config = dict(
    n_layer=8,
    d_model=128,
    n_experts=48,
    d_expert=32,
    activation='squared_relu',
    moe_layers=[1, 3, 5, 7],
    routed_scale=5.06,
    balance_loss=0.00305,
    norm_eps=1e-06,
    optimizer='soap_variant',
    grad_clip=2.0,
    batch_tokens=[65536, 131072, 196608],
    train_tokens=815800000,
    steps=6485,
)
Below are experts of layer 5 (counted from 0) of a mixture-of-experts language model. Rows are named up (a neuron's input weights, with its number) and show model dimensions 0-127. Each number is 128 + 24 x the weight over its row's rms, rounded and kept within 0 to 255. Numbers have three digits each.
Before each expert's rows: "comes after" lists some tokens at least twice as common just before its tokens as in all text. This comes from a sample of Wikipedia text that the model never trained on. Tokens count by the router's weight.

# expert 21
comes after: " |", "|", ";", ":", "\n", " /"
up0:147099079142117136097177136127134173093144121179130123153125136115186150130130089094103145139115133132131115058134080153133127123157079149118131142131117140087133151113096122134088105124102125127166140134123106119136145108140111171140114156152167166120168114160123072135118143111128148114143094109130149088137119147115134109102139144135157096144172086107144128151161149133132151142134
up1:128170173136095125156127150143141146086094133169106126124106145094112110114119143107135133118123116133118075122130138105118113113111139111167132088152150139119146137097114139084097134153115095171129116156117120153140110096137161090098090104126152168149132138138119141149094059097084160128079102139135157152121143146166120116127083171121110125135179127154098131116146142098108156135121
up2:137164148118142132119117114155100141156116165116101095132120153134116093115135095124107138190169125153134160121137085137119115130137072121098138160163140126145148157107134153080119123113102108111112113165119122123119161134131089161090120157129116147094172083104108097124137113085135152103094125152160127133119115110125156094112131086167121136165121161117146169175144147125116170135160
up3:146118125135136110099118106092120147154139132133093123113156128137150103144115143156121150125111079143149177170124135153129126114129107087129080147128144161140116087165120169101159117146095093084123153154120194151084108123111141121150138127135090114119123120121098132127162153128082119113123152118115110113112095115140116103123150168117105123130183101147120091128075081137183137126107
up4:142129153155127158102116145139181123135110156112114165140098134103145149130113081113159129083105105172109110105120156149125146145161167112117122112133124154165134191121122166142123125125174163134125116140143178144150099127132114123112137146142083133138157116129099168112154144137082184118154117122130123135185136110173106096143121142124165133148064148143135108131124112120147116095136
up5:134141138133144117154115155141151144124144165141111170182148173102104133114139122111085110147139122119146132137152114117129118065147146132139159158151146128146083103098119159172107143117114124127089076130141179101130148143134126119158122109104094168100173135116120149150140201156128129172117116158107115107096141109139116101114134153130137118114102094145153162117101111174154124144107
up6:143161134115087174111118117089099111137123091145152183130087122115096120125130146114122131150152160113103146129111129130124134132120144169132145133133143127126153084152116156086122124118116142147140131111164117140140106133109127091109096133136131089176101152090153132084118144168143157165148139141161146134158132193146148121109086150166084078146103129165102112112131108113148133169092
up7:115133134116126157138132130141129102102140134165128134170140101154133172127131090138136148128138118116156157130141126152105096094142113145137111152113144129143190155134147109122150126110134114119049128103132096178104101095135116151151137128089174141123172124131150125157075116123119139115100103076123091179133156113097122118107100128164117121131137105154159165147094141116102137085174
up8:088119130160159119185151112092132130093129140122146134076126111123149124094136109090131110154123126081111143160093131127131120123101104111124126130110108153117091157072123120104117119140106120104129126131125119116101147110152145173105143173120101145094137157137165115171110121105098112105125138138123113095130145147134176154146167141095155119154184166148079152146130157166134124159086
up9:130115141127196111122153142075108131125112128118137105097119085172143119090148140122134107110096149164135103092171124102152141177116104111126105129125140099101151145138125139161143131131147131094150155105123137137128128066142144186117121124136125112162126092150121127154135104135153103096133138161105099128144103131075146131108147160134146107118089115130126075094180120138143082102151
up10:109166152140152127079105122143162128104114130113134119099118143153075098142096085160128142107139146108120138078133083087128102103127110110121151153124098142174143136100130159150117131143164140133103115121120137099133134177162107122161142099097124137088171148120116143129123103108187152154155119170095121148117092142125102110169127157100140137139114111103100145156164098136122093121159
up11:149105126120150157135081097125115105113140139153144097113169120101138119153159095123174115140154105155126091093140154128144129152126127183119107142134135107100136150111129140151162135178124105109120143084106128088135156149136169102125177095106159130135109111120149153140134089099129146136101086101157154154123133107151108174111122108103146135127153138124168124193153116143128068139131
up12:160193143145138072099136127121116159112124148145125132119129184129130145122114106127162118170122132140119127105130133139109179094147097099114147122163130129127139143125096179118104113085092140140147124126116114100124128120091135132126134130109087132112152055118126119132115094132102125102115139131142097154159125121078107118072095096155138121167138164131165164168166138165121124132149
up13:185129109191142095121123094138129126130140092135115117093105119106154149126154101130130158130120100148121098121091140105111135164122111212141111143103124135102144115140110119132150156103142121129119131141111110149126147052095155127098122150069114132164140109168140109139136128190135069127118142155113103100153150136161143118115113120106119129144099160151128094111121125112106114120139
up14:123139108122123135105061061112134098115121149135123083077143119099144139128075164109118131137137178124122130112151116125149153098123138130144104091110110138139145113129132107150144120139110111103131083091070126180140086123139142124098132113156156155076109156126161139149123107102138150166117143131169106151162128136149130156095121132162144162145146149131115136145086111156119106099127
up15:094148150084116131128080152118103119165124097116173154163152152137145120128166180135116125090166165094138134091113169090116139132117198129110121156128118112144102158116097095168105149107125120143138147101107145115121104158136173113161096123106150143097127167117167142159128109125127121153110133124136126099124114101127120159132151109144168096101103125102142113131183117121140119133107

# expert 19
comes after: " ", ".", "–", " (", "00", "°"
up0:157121138132170121145144146106136125115133103138177159096128105129140128120135081148122098159165126110155143106121125143122166119120120147124133073151101149110125136121146142112133155110116091125140118095183139137137134085132125114091113140074157068160156093085137140147135165099111091137104108115068133118113131136118116094135145127164101171155114161160126145085133133086101144107112
up1:102135149091184200129143122150087110104126149094150126138151126131152123123147135112170143147123155132155090134106114133151105091164110169102162137154130117088154124131142152060102131139111124138110157134078101112113113122120095135128138125154147092140112121146117124151123101155125102095128181147162093150134145158155128134142106120133148107094147105089159146090133159093134118140143
up2:108140138140131086126119114121092116170133138133106126162147124131087111109103127133145164155124131144119110109179164159179136130213127165153146103145106129105131140087154133155083186130123118114139103146114138120152124142119117110121155137136098126171111087097136096181128138151126105147134089155140109135153169142151128095106091130119129154148092092120130112119140126083146132161121
up3:139132112112115093089119143170133153193093116156123146116137121097091066151136129114172150154087136115082126111105134138109111110136120106096156110113121145184107171092115128111125116167139139140157141121147112108151142084140127119123109126180104091134110183101105129104149141141112116155109093138133148137155134160080152120152108134103102140141097115151125100125113102162119137103120
up4:128157107105092142131145138086110096106156132104157150122145110107159158121138126115134111153144162117151103127125136080162118155177070122113122129125134079154136105143092115101099098086157104135111099138180128127174116126160162103102115145102127157152128134125146162132125137138111111133136107130138158137109149127119127075140104162167124137117128128087151146103171170113157100091084
up5:149131145154144155094165104149139072109138154111134095121126123136125098104117088099136157102120105111107116117112148149114093128131135113132142104163088167157165104097137120092132141121145145075096137173108153178153125120118077101132131145167077099075122120106092129150148112129120129120138141111132118129141153137131131134120094103109154119125129101104100120167102197152140126124167
up6:098118128145111116151132155138121126169154117114139113120100114180137112143159124123141153075131139134136157159074178097108142156095146170138117196119123109109140136123125128113137179122161141135095189114138140110147130108132119141114161127100098157149126094149113135139150149147112136103101118140100149148183161135097086113109120140175100119130131120086155109183111139110145139130135
up7:109156128061126189118111104081139102136121152144145130099107129116167153119106103108085149179132134131136151120099109140099097066122109107140179108088146159097147119073151104108132145106104135127133130164117123155107135129142123134138131127131123130141121129127114115120126108118099124136104143110090135175166133115116112125131141125092170202105140110104110153141137175136134113101147
up8:134142092159145086111129117123096158124152106138124130124114117115128119164143069120122116154129145144115201096101073098086144151157107141092147146143124138151126111179140099104145152134126132135155127158116107130094089097157106145137115179117081160148137116140161135114135124175151142103126139138111123089135153127135075150134085177137144137159146125115093108114113117118114152146115
up9:144105150148138108096169140111119159114143117125203113106136138142124141131152113181084121164137165104107090099099139142121139141156119099184111147128129114103128065093143132089126138147081104135156110151142121058143117146162106136108143154147128132131088152157114154138153116132168103136148124121137153130140163105127131135139130100146107109181128119130118093157108144113118152105142
up10:180147118124174120114122118143171167142125152081130146138124149096134114117117083086098150088136118124147055100141141167095127138129126138149116105101085126110122101152115132130156117125134130133152110137144130160080127120167144131139135128125150117150117116127179128150187154146125136086140084124129114126118108141104139136126148131114114102161099091151132140122097148193162143135178
up11:170098144083145136138139145087111108108114153154114161114135124089127126159140112110112116131142136174093161146145116140141151080158124117145158119145121134139121105146119072105142076061151128128117118085108120178138165113141140120126190121154129121131112104105116156182122122148155094161140142101104124141109100104145078159114141117120127157134145110172134122096117131096123127119152
up12:135159089135160122100130107157132119128116172122108132132111155108107167122143129104124151101111111114160117151102153108134116108157145100101090107110141126171111176109175119138109126144121113104087117202163163110144183122128160117122123147124149144118146112169117132142141122141126146156152127107140148124115113150144154080148087122084121162111152161087189115130138113135139101114172
up13:146129119116125116119092141094156120069099161143117179114098114153082105094124108153148129121110103116145087152137142144150111134137116101099122102127114184138117107094100114119112116127121115162116110122093156141135085151122108122102117170138078172119109108097125104135146074101107093123128106153119100139163112161145144097175141143148092107148122127094099159165105127126117129159152
up14:092119148109128156129091083144070125113159110147110122060160155183132132104137134100124157176130072095116085117108134130079128121106125136125161115113129125153153130125108153156143140155149147132142140110153127126183096097160159109102101095134137077112115162131151141109137132128076111112137116109126111122114140106175163116130137101124131165136150134150105119119118136104135149145151
up15:116097139112130106182155103129116173100116125115136140111115135120194112140152103102071119116121129112110136181130130188167122128163138134135104157144145131105135167135117118142093099116119138125134137098126139147151140185109112180144127136122141160166127136154131146101125115108125132126170090139083136164139143148127159133136093132114158182116106160162139105135124146126167118177105

# expert 45
comes after: " |", " H", ",", " h", " in", "|"
up1:109140132104110122149112118111167144109136164070145158129119106145150087123140083117151152160138146115108163130119149105127108079141164158122125145083095146160160110114139111127157109102153131159156147150124090130171116123158158138104121152146146148129116150144101149177131110106117128112105108116089147100090125113148153125112116118089132112103100105135121138160146188119114111080073
up2:105141151122160147122134098138152141166132116111105094084117125089180119140094129198131135102160101137149152116118091114163182067137109140161134155156140145145158136150128141126171150151105104093140116175147122138109155129119150091125156120106114139155103087130147122106106118109103126150135130148111095122113083085163145111142120179138138144124157140109141129140124117156163125143147
up3:129140161151159120142126076105097114164134134103137103130138145147190126142135106152130122090140162106123089125109113146147144124083151086109141122098150102144153138122133134111114121090116119089088163129134115122147133119109101123098090171144129103141115084132118141154160133129070144155067145146112127119105136092102173097120148091119163111122085124133116076154121090129131152116119
up4:130161116107109160121102113149149103172106117145161140144107101141096115151065118159123173142144132090165146090105151136115107125148117133164111134144111149104127154135167117137142110106143124133122113130144105103143130126117132146095078123129174094136080138072120140079105200108133116129131146115144150162118144079163088144141153123108149088116135102129096129146139110119144154150132
up5:130110106139135123103080152113135120137134097129112108097126111132094158133106115129155112157125137164128143132140170122141145110124113134170134127083113115167116178197116161120107131126117110119141137101075141080100135155128109135138132112150087121143110163144130144143095120071128125128105167126121110132175153131135123167120114075101096085185108123136083101095140165137131135110109
up6:164145102154170140123150137091131146186135143151114164174119114142180114116138128086128145158123139165144116117104153133158164146127110157175139121160104130078177142131098128130166087145152172149141142172132142154117128119114136127082162117145123113145083121158142074112118121122107116112072120121113123132148134154170138127127153142128136107158108124079128153122126112123103117133111
up7:124109097116118139105184108131101107156147149129140118144120107117119135124132126140114143140129105114103128114145168086084128154125132138116103141122122086143170060116139148073094125159134140121125089112109132145095123075154107163174125137165098130087108088150117138126145100126080139122166128108149115130121124113144109062092107095121124113134115106118115103123110109109156167104078
up8:129140137149154122104082140087124147134114109133125150150125112127096124095140095141059114134151149123120136163134168128121132123054114103094122104112086130141138149167119097152152126106130106068149138153118128148125104117127079111112115106116113125105145147157121137135108123134091144145102148119147137148144152089153114131134173107096128139130120118146096099171089086136106065081134
up9:135120126130183130127072133118087096150124144142114126160165133120120124138089182129108083124141140109138074159114092157137107095123089120160116171151102126128130118119126106144134160138148135154089123097133148115149145097144144106098099154092172151119102123091139122109123113092156120116120141093157159138125112173163132071102136112161147143130135144120155120145119121131060138124132
up10:121155109111155082083128129085125158126115124123132136105082100077108132130097136113142094094102120124120131127165119135134103152117091161124130111112146100158080155161112123150111115159097150109121121118144122084087136181104129160122118135094084110128127139122143133103111127114140131173089140113131111134152087119127152102096154131117163137125153133149083072128141141127187111121080
up11:156087135102121115139091136090118165084133142120162137124127165105116149099145137120106130163127098140139094099132134108120118184137126109145132136148145176148132114133143086143128167108127143126109180127182160118080110121155123154108077126106143093144110115139126104109174129130101142077069102112090149087098107174120140148123123110145139117159129134134119115124103142101140117121092
up12:133148130124150137140079182155151124130127105145123152155133094093115125133142182144113130099085162133114147133137157146176105079152129143152191102101109117195096151094138146109159147133152090101095115127150137113113107149123162148147120153106141118122141136150140130132102164144121106107149171130104126147122110113137149135131142163150105097148082138133092097101162127116164134154131
up13:143133118162152146129090162109096156085087133141096113127090115142123121103105116116110138149120098127132146129117123175144136107133162157120119091133133089130142127118108106116107090143163163128163120132079157071090103105126146134119139089156145147146107140136112073138111154092103103176118120116168131116132114143106170167107101087126129151089099141168113108163114138168120118149127
up14:103144123128114104115145103136138133143117106145102105148118140148156164137115134139151150148066173102156102122104142098149151101147129124106119186113108136121115135141128121108093151157114163140091125179112132114161078128134099113126128166120126064107156134137110174166136085124114118107107118124130063111158151170172105128115161164137123153119120157134122101122105111138087111107106
up15:111069136135121107120147113163126097112110082126141089121144159146110127116101096156121159173144146157136142094125095125145132160135123107128120089106087171129121151154143141144182147095129162107153099118168109116090161091071101144133107128094140128189105131127176100113129135137105152135125135128153120111139165115140124169121139137159133092100134121069136124112128137120155126114127
up16:150143130147120112121137111157067113146121151126112118129138089099157128144088141115126133135112104129138126145151146148142155138095110168113115103126088084124112115164137088198111134078132148165161105138165113165088156090152129136131117138087114137189151165151092097144140134147115124181135083120150131154128175120127096150137136145110139133174139121105110135120139104130151132118118

# expert 39
comes after: " M", " K", " B", "h", " G", " H"
up0:101137126179165084142121114081117144144140126105131077164108103167128119160147170148142133102108135132147167133085159138070098145124165122126137109070090103136178157112127127153133110167106128144114111123106077116131135103195110164105111120119143117137152135156151112139152131119117101143126140149149145137129131122123137116123138119167134139124131124108136110115172135149143164144072
up1:126139093102173094118111123184125114168097107151141135123076135138138123132068143122126185151089171106110154139130154189115134106078131122133125109143120125111090144128138110141150119130139153177136165117137100162119090120153121120118085154115131144130123142097121137099122115180136153117147134082140136135137139101103132110127102090118106142149151130119085146150162085165126126122120
up2:133123096126121129130143129145155162116138086102152139147116149143135164145124156127166167108116157135138140134115141130136150121133131166132138084143131078083115137133110149119116138122139095127108126096068146134169081119093127107119140134089131132084160161116105114094132131109139086155128129142115107170111072112094170169095163060134103094137117158151139136089133148136132114161127
up3:139121114137123149097094141148114129115127111174124145129158146131159071128150143153118131140125166143095120105165162162093079140150144151138151119098141129112164101126106142113176086135134138130159147141126121116116135157127104124103108143078139135149133098163144092136117160154154084139124161164096186142113183142117132123142132160176117128104099096090142141141165139128128144120081
up4:149079099087116128139125169142166099152129126143096134137176100103132147103086121137149109156157117125176095118164161104102138183154108129127107124106123092139149124134175125147117096146176144134104121114129150113097156164109123138136137117119102167129157097104079109109110177131101119100136124107141108192169116112133132152125110135142117092129162122126102118088139141126138149132110
up5:165128109141136162133078086127101167160138153149125100111146128114170131109115180126087173106153138092143092119130147142103144117161135098103155098085104120157147148140128123114123133149133109109140129109144110133152136161143141109124128156147148162147124135173149149106125114168114130087157118104097108219101138150104129148129135147119111120164179120119130104167120142126144106110109
up6:102099119110091170138182111146158133144144121131161156130110125118135135134115131132134145091162129097151085157109159118105144094132124139112095105134108101102132136148131086073134122136167097142124165117177101140154142147153123134119102119183085115117143144091117107138154120113126144153137125145113162135124075136082123139160088101105170142110112167103126139106113153121147066120129
up7:112145123133129136131125115090126156157100164156144104159102093143108111108141146132175146118111129136095137114148151115127184103147131139110120084139108128153114126116141162118132118087165159150110113165152166114097101139120135089119121096137120075132146145135112143182110115106097153088057173156135162180140131170149134120116118151151113101124112080121096115109132131119137133122099
up8:116099098112108145151155135156180142133090121138115099109117144104104099160093161123099123106148137124120110144124147123072120134133152138173151133173098166103094154133137140143117137152136125157102090107116134127153110097093171137121103123097129130090127124110116167111120131092150113134138129158144078168099149151124144096103093126136094114085112122139146158080157146185103101130122
up9:094129117110153105112101117127121111148142161128180130122154106124081125134098148092164115122112169154132126101127095149127118123156101115129141108115159096161163149143128110134111109183150094120127145153105084132098132127114110188135140136139155135125112148092124117141108126152185082094116125133152118136138072125145154137092131106145136140169130114164178113097110125166150159080108
up10:070133141109107116153106127114092127139129143095161088128140114095120150135109144134082121112129120122080154086124112132148132140103168151072141139121090126130135127145108082126148188167124103118100127122120127107134145172151098077119157113148101127134143129174180161104155160133138165149128127130132117113141147076103138101117158100135134150133102122129128130183105126173147115119143
up11:127110126124130134111127142162135146098072158167119098092193145127090121116125147144119109164153131086134171121143108155116096079101184148118174108157144131109114132150108085158119149151129122185131141118145125108132133087118133123127124108118143134149139102126113123064118156148095128128093131119156134129126142069117121154139126138119070136130098096112111141172144109156138128133114
up12:141151114117119124145148137115148102125098132152115148140088151152118152117144129137127119101111159157162141143150146163121082131138060112119133126130137131170172117113118165120112121114091086171123194136094149103144102119088111116144135121092134081103154150123131120111116133128154067169163133132095177121140129136135131128141132115121088166111160134112131135114110091180090103151144
up13:138104122109126120154130163133138151138142173115111090191140064121146157117117125161096136126129122116172095101168129152137144099111161115136108158150112162101134161131115074153113159128146161106124117146125136141132158115126177114134181122153122118119132112129128166097198141096123169113106166128136137127123138111146115099163158160168090143164135140140115143099120120126115153110118
up14:136120150108104143142091117153119102154121117111133125121169147121139086107125123095116129133137107090157124112122055131184128123145124173100129151133078105129126100123087119149121110146131092143094138149154183115168144115108112124101119131153101164146158103128159128113111116130086182151115101130153093087152108073134098111180152110128140154118160154110130132127118146117144134097116
up15:111150096111100116134142172180165117144100160127152132147075143117111182097128140109148151131122135138153144160123146138137105105078186136138149100148137152120119140115125141123131097138114140176100114102148125110122093106075142151162125156127160110128119129114148117106070162133124132140133181128125150108115130103153136124140116086091098112111106103069125159126145119157092101146132

# expert 13
comes after: "19", "20", "–", "18", " ", "17"
up0:111090129138134142144141159137092158173085134154151109097087159114117098116135175101133130120105102112139123142114145162133155113150099114152158122143109100096135171110090135113097158184120137151121119121154108078129160120093123132104112109166120114143169187116120138172128124154131087112134127123105162096141128135124152105104155158153122101131084134164167156121130165117130145110147
up1:100104155136137188100147118112131106117078144093176095098137112040136121093096134131135095108144144125131113117141106105101123110107166116133148146121109115141165154129114140115176138120116129128130146092173139102146119154128101115090098097093174103143115125122181110135109121137106142136156105108131123097088109140105124170143135166133152145104135128146142104131114123120109144094086
up2:148092138129123148133147122122115103142166135165167172113142117112146099139161148160181105146152150101110119115127107162136102110143080145153080094139134109132123072116111149126195106152133123126144158141140149111148141113139137150112116097150106121166103142089143141147189085145122141132091090118120140130129120142142110152149146161133123130156106115134148128093124089086132147166082
up3:108155139130135103142114101134118133132126095119190122135158156129135137141111123164122136138143122096139085151118161152133128134152141090149113102089110126128131150141148086128118131105134134142134180141117175094139124176183130093133160152126142127131108140153165176051164125147105135121162124106140100150113115083171135126137131101070147125174148139147102126158152106146140144121106
up4:164138126123123119121122120140172095125176127129104112127107099093132113163116095122139142085148131111147117099159111160146131156141164120114135190125101144135116104095125105152141135163101124114095095139133104108128100107133132110160140135138087169161156149126123116113122122156158152179161145188112125133123146135138096140088093165181115157156085124157152124155135111147107095105163
up5:170134163124124116141149109132144123108111138142116154117126095100152116126114103102098152160116128098170128116193127138140167153159113133096121136127144126061117142129133137105138138149166141139086135125105131176121101119141135113166096140118135150099159094101120194100146133129138117114103163104113122179113119139104141110136151163105163084108144100139123101144106160138124162142066
up6:108130181120121083144083156149136161104113141124093103135138130118132118065093086145140129106110129173108109159111120116114118155153147168102117118141142135150146133108111110151119104155153110117093097122130126132084118154145129157105086172091083141125101076154128140113072127117124137137150130123105113112134133121143131109112103168126073135139150121126111109132145128133145196153169
up7:160142135144167150123097125131093083118172141110116114115098105117146144129111100176081142079108141117099126089140104144097128144148103159118115124112171127124110188092116131136134144128149140112144165126139136126136164138089140092124118152103116144126103088107129129111114150130097150102099103143137130131116165093091121113121094113140096159154140096126165127163115091138200119149161
up8:150118137138106158136055110138131135090109157123102109153116107098101133085095124118140134124135136091153154137164117113112111147120135167106143162116170127141121140163121145132154128109140105145108091124065125142139112131121197102150132181129118129102160093155114164129141132154063133100199133126119156121119151123119146102114120113136113157102157113114101135158123114151151106138141
up9:109152159126118140146134139116116120105137141091124138081118132069163092144135131154094162110128125151137076121100084126120119149158089119114109144113133128115089157116103130128118122135122148156149136139130169137087060189153122109122121154128129094122146106138150129132180047135108102106108125157123144125126119100120116124176138157122129089166134116142122147162131146128123172153138
up10:126139122117127120152125128157131128136116191118125086146111137117106099111116142091160135119098096121128128110165076167103108143119103130154097096183107086163094154136138162140125128113142129148118147126149165088169132157088135094112177136145136102133102139084157178086145086146103121134156136127149160102140104132140131109128147133172126143138131133123091107104123103115121112073139
up11:130124150137167125115141148144166130145159161136113156149156096093087145122124144137144129104145119132171089121137159153135096119147110141131175110107103139110087145118119138111077101138104131108113148077113116107126106072152167113116159114151097139110150125122127083140128139149108164088130116131143106117124101114106144088148110152157108126112189147129119077179144153139103103119079
up12:117126120112114146089136102114116150140200135100168145180111095138107145133171101140068139143113102148076127127138130149096113110145139114120106088144138122179180126110121096135124145102160128107119119137092116136130158076089106139144142066153127071117115147123162140125155085136127107097116135150126132173142128094125114125115118110126137158127142123139140102105121096143145111131145
up13:123136129137121128129109117112153120067116146149103155170145160159121191081124110136152111095113126146112142099129107114137170115121135132134138156124113145163123118087109121145165133115095116135124084139077178139072151092164108155114134130099156162138172153129138139127100112110161166135143068125162138114113135121120121142119146167135093147150123121119090108116133182107124108106122
up14:129125154095136154131114101107114138105101097096062128097160147115141133137118146099095119147101136114155074134143185139167134105094105098140153103136147109133115086129135113127115154132093122115088134118092119123128136107191119166135111131127100127099106124143134110159161109125150159156117115128120082151078103140079163146118121137131148143137095115180128111092145144143095126111094
up15:133109132118108122143140167134142121137145144109111159175114115141150192093164123119139153135128165137134126114146154110146120135122125147165124130130128136085116166152165097101080105133092142141151105142131095090183120112147098160117121090069164177118104144158148142172124138138094110126133159095129130157129140171123163105093123121132116148119129107114136106177121099120080157110121

# expert 37
comes after: " ", " |", " (", ".", ",", ";"
up0:153099118179130100158151172107153151140137132130123142122130110148116136145124088161140131170149122098095098116138112161127130120141163154159105087136159101111169150097157121125117133130130096138137120173101147172133108127144097143166158082151100122129142068190133144088138149172156123128136129139112131133180149126157126130111137150150118165148141127131131087164110134103154143099148
up1:176111164124142117105161096141085120107145125140141151107208138152115129118109121080117119142136127039111142144125152109155099133142129108157127130115120110176107129133113142125140150137092126115138125072123104156172119137107113114110118110150141153113146124129143128141136110148102082162148159135092073138135111162140146143157135188136129106152146119099139147131154123106112109145160
up2:132160126122100126087113118119145153102101143151106135132120167099107145125126064130102110155151140098096154125153110117139163098116080130122169124141130104128133155154136127131198087082120187131150105156109127114120162127124162131133134139146145122119141123109133121123092133096137127170152143136106091116137098122105122152132117142185155114111162086142172129186121121139118079123152
up3:145110151118141168119165099137145113094105113111138117151125104105122178156143119120102140147150102113118169126196119106155101167124156126135121144120123122101121085150157142151141127127094128139124149144171145120118142125109149089106116114111116178116130125118128131088117162104096124102127102133089095110130169123119203115120159131106163139157143107143085098132111124095150076087104
up4:114136054133178099136104124119133138088147121122129127139131145159146128113149159135125127170126125087123153155101123074140134119117079116142090132121165141122136147118123147145172158094144085180097154167113160142126159137095076114101135123119132138128075124157148117185110139128143116110118101144177144116148105126120138138100114127127144109110089132106134148114164166164110120122111
up5:129156132089123157090125121104116131104141123113141166114127064159122164083093136086151119089114148133167109125151106126109113126140099164109127139105148094143086137116144153133118152173124097143110176133125140115131144095121129159124119105105131195159079076125140110121105126146127113170149157108118145108151141140124142111122173113153100143133152189150108130113146114097121136129101
up6:134123128138141125118148134146092133123152131135125120111135121153137128110162130092096122135104128176182135137112126129131182154117113148128149142098109125136134144132121129127105078098136163150147153160131095055123129100133096186154128118106089075171145147133134138117169100130164152176145143147154148102137111138181126152122092143093145118122102153164129075108136109107092142113113
up7:089109124149134104089116148105113175096177107115139103111142143140165110137149120164069087112094112127123155150084100141110120069118123124120132142131103095155104160107112118138131107136151131124123152140104148140103130100205115115151114146103078124145097143132147102095124147167138129118138124131121125119176169139114136126131094133099138152112107075111123117147122132155115172145157
up8:124102150146120134111114125179131137107111123153115108105121151137094120157125172151162111117119114164136164113099116167108094115101146113127111132114114144111118101113106136109093089194157103149105110135132089115092114097133101142135147071156087118137132119160144129085171121107161126107134110115131174126129134174111124124151084141186128106110138151169089118104122140126088109109146
up9:128135110145090120150136094141144123149107095097136155136143094129054129126113121141098170120118136137146088152137144151128144112161144128098093122166141109115123158149128123150103054135140103155114125160129128121129087087110118088158160097115137160129105119104111167149153164146118170071155127102162136139136141137155134134125148102146105147098182130154154096130116102104151150135134
up10:142109122115142156130112129099098117094111096064163149116164146132181112134113145100070142156146145128127120126131110131152102110133124135134155139120132152172153133120097111130149123140082119093116172048139136122135127114076154159097112097155139128120143102182148115130127149105103122124103112086145108143124135093126134149153146123109067099134125110108111109118147181140123132139114
up11:125119127074152151135110085116142122137143129097123120106136139131076143108174135101113113143163116105134144139117093145160108146135150106097159128173145177125121099116149155131148156149119146138142156094121137100118166128149120139153101133094121081132169124110156118147080129114129152138136099070125094123165145110080145124141143109131095169174146124103145129123177135141140089175149
up12:137118129157180140130135143129150154074111112163095147131098081163113129101134121123118081138132118161115132118152103138115124139149173129133083137147142128171096144129137084100152129126084144122117092115143120136124081112105133128112102146142100130173113145139130108130135056107116088149076134106119138151154136162075149115135127152096135094139142158087098107131139124150165139148109
up13:112125151140125107160116132121140115128066113113148116129115172101142095155148158140153105109097142144097079092128156127140136119130158130112141100169120132092145134122109135154087159102164112100090098114119149125147101110089142106112157119101165097102116147140074116104142109095158091096138107125120087149106155147168141134154106141128119108193116139107125119137154158086137105102118
up14:105113094083152136136115151141066157131120132159129153134097133128131118069147121146153162103136100149087139082133113127163159104087128115130159114128130136099181139134124126122118189096099104151079119142113128147110154145131145167116121147166141134136151115153187151130137117185163124137121117138168173160117142152138118123115134090110105113144084129144153128122107138135142114124154
up15:143162134123137154100167104101135168127128122122133117089124140109121165112133146105143114140169106139126116073146108130136161123172128152157166105170103098094141126167124113150128112058156172174143110128096160138148111111118118116148132166124125140149119115128096093120141084168147113135125116129113101093155094170101137167105122102134126159153155106143103098176142158144136131129116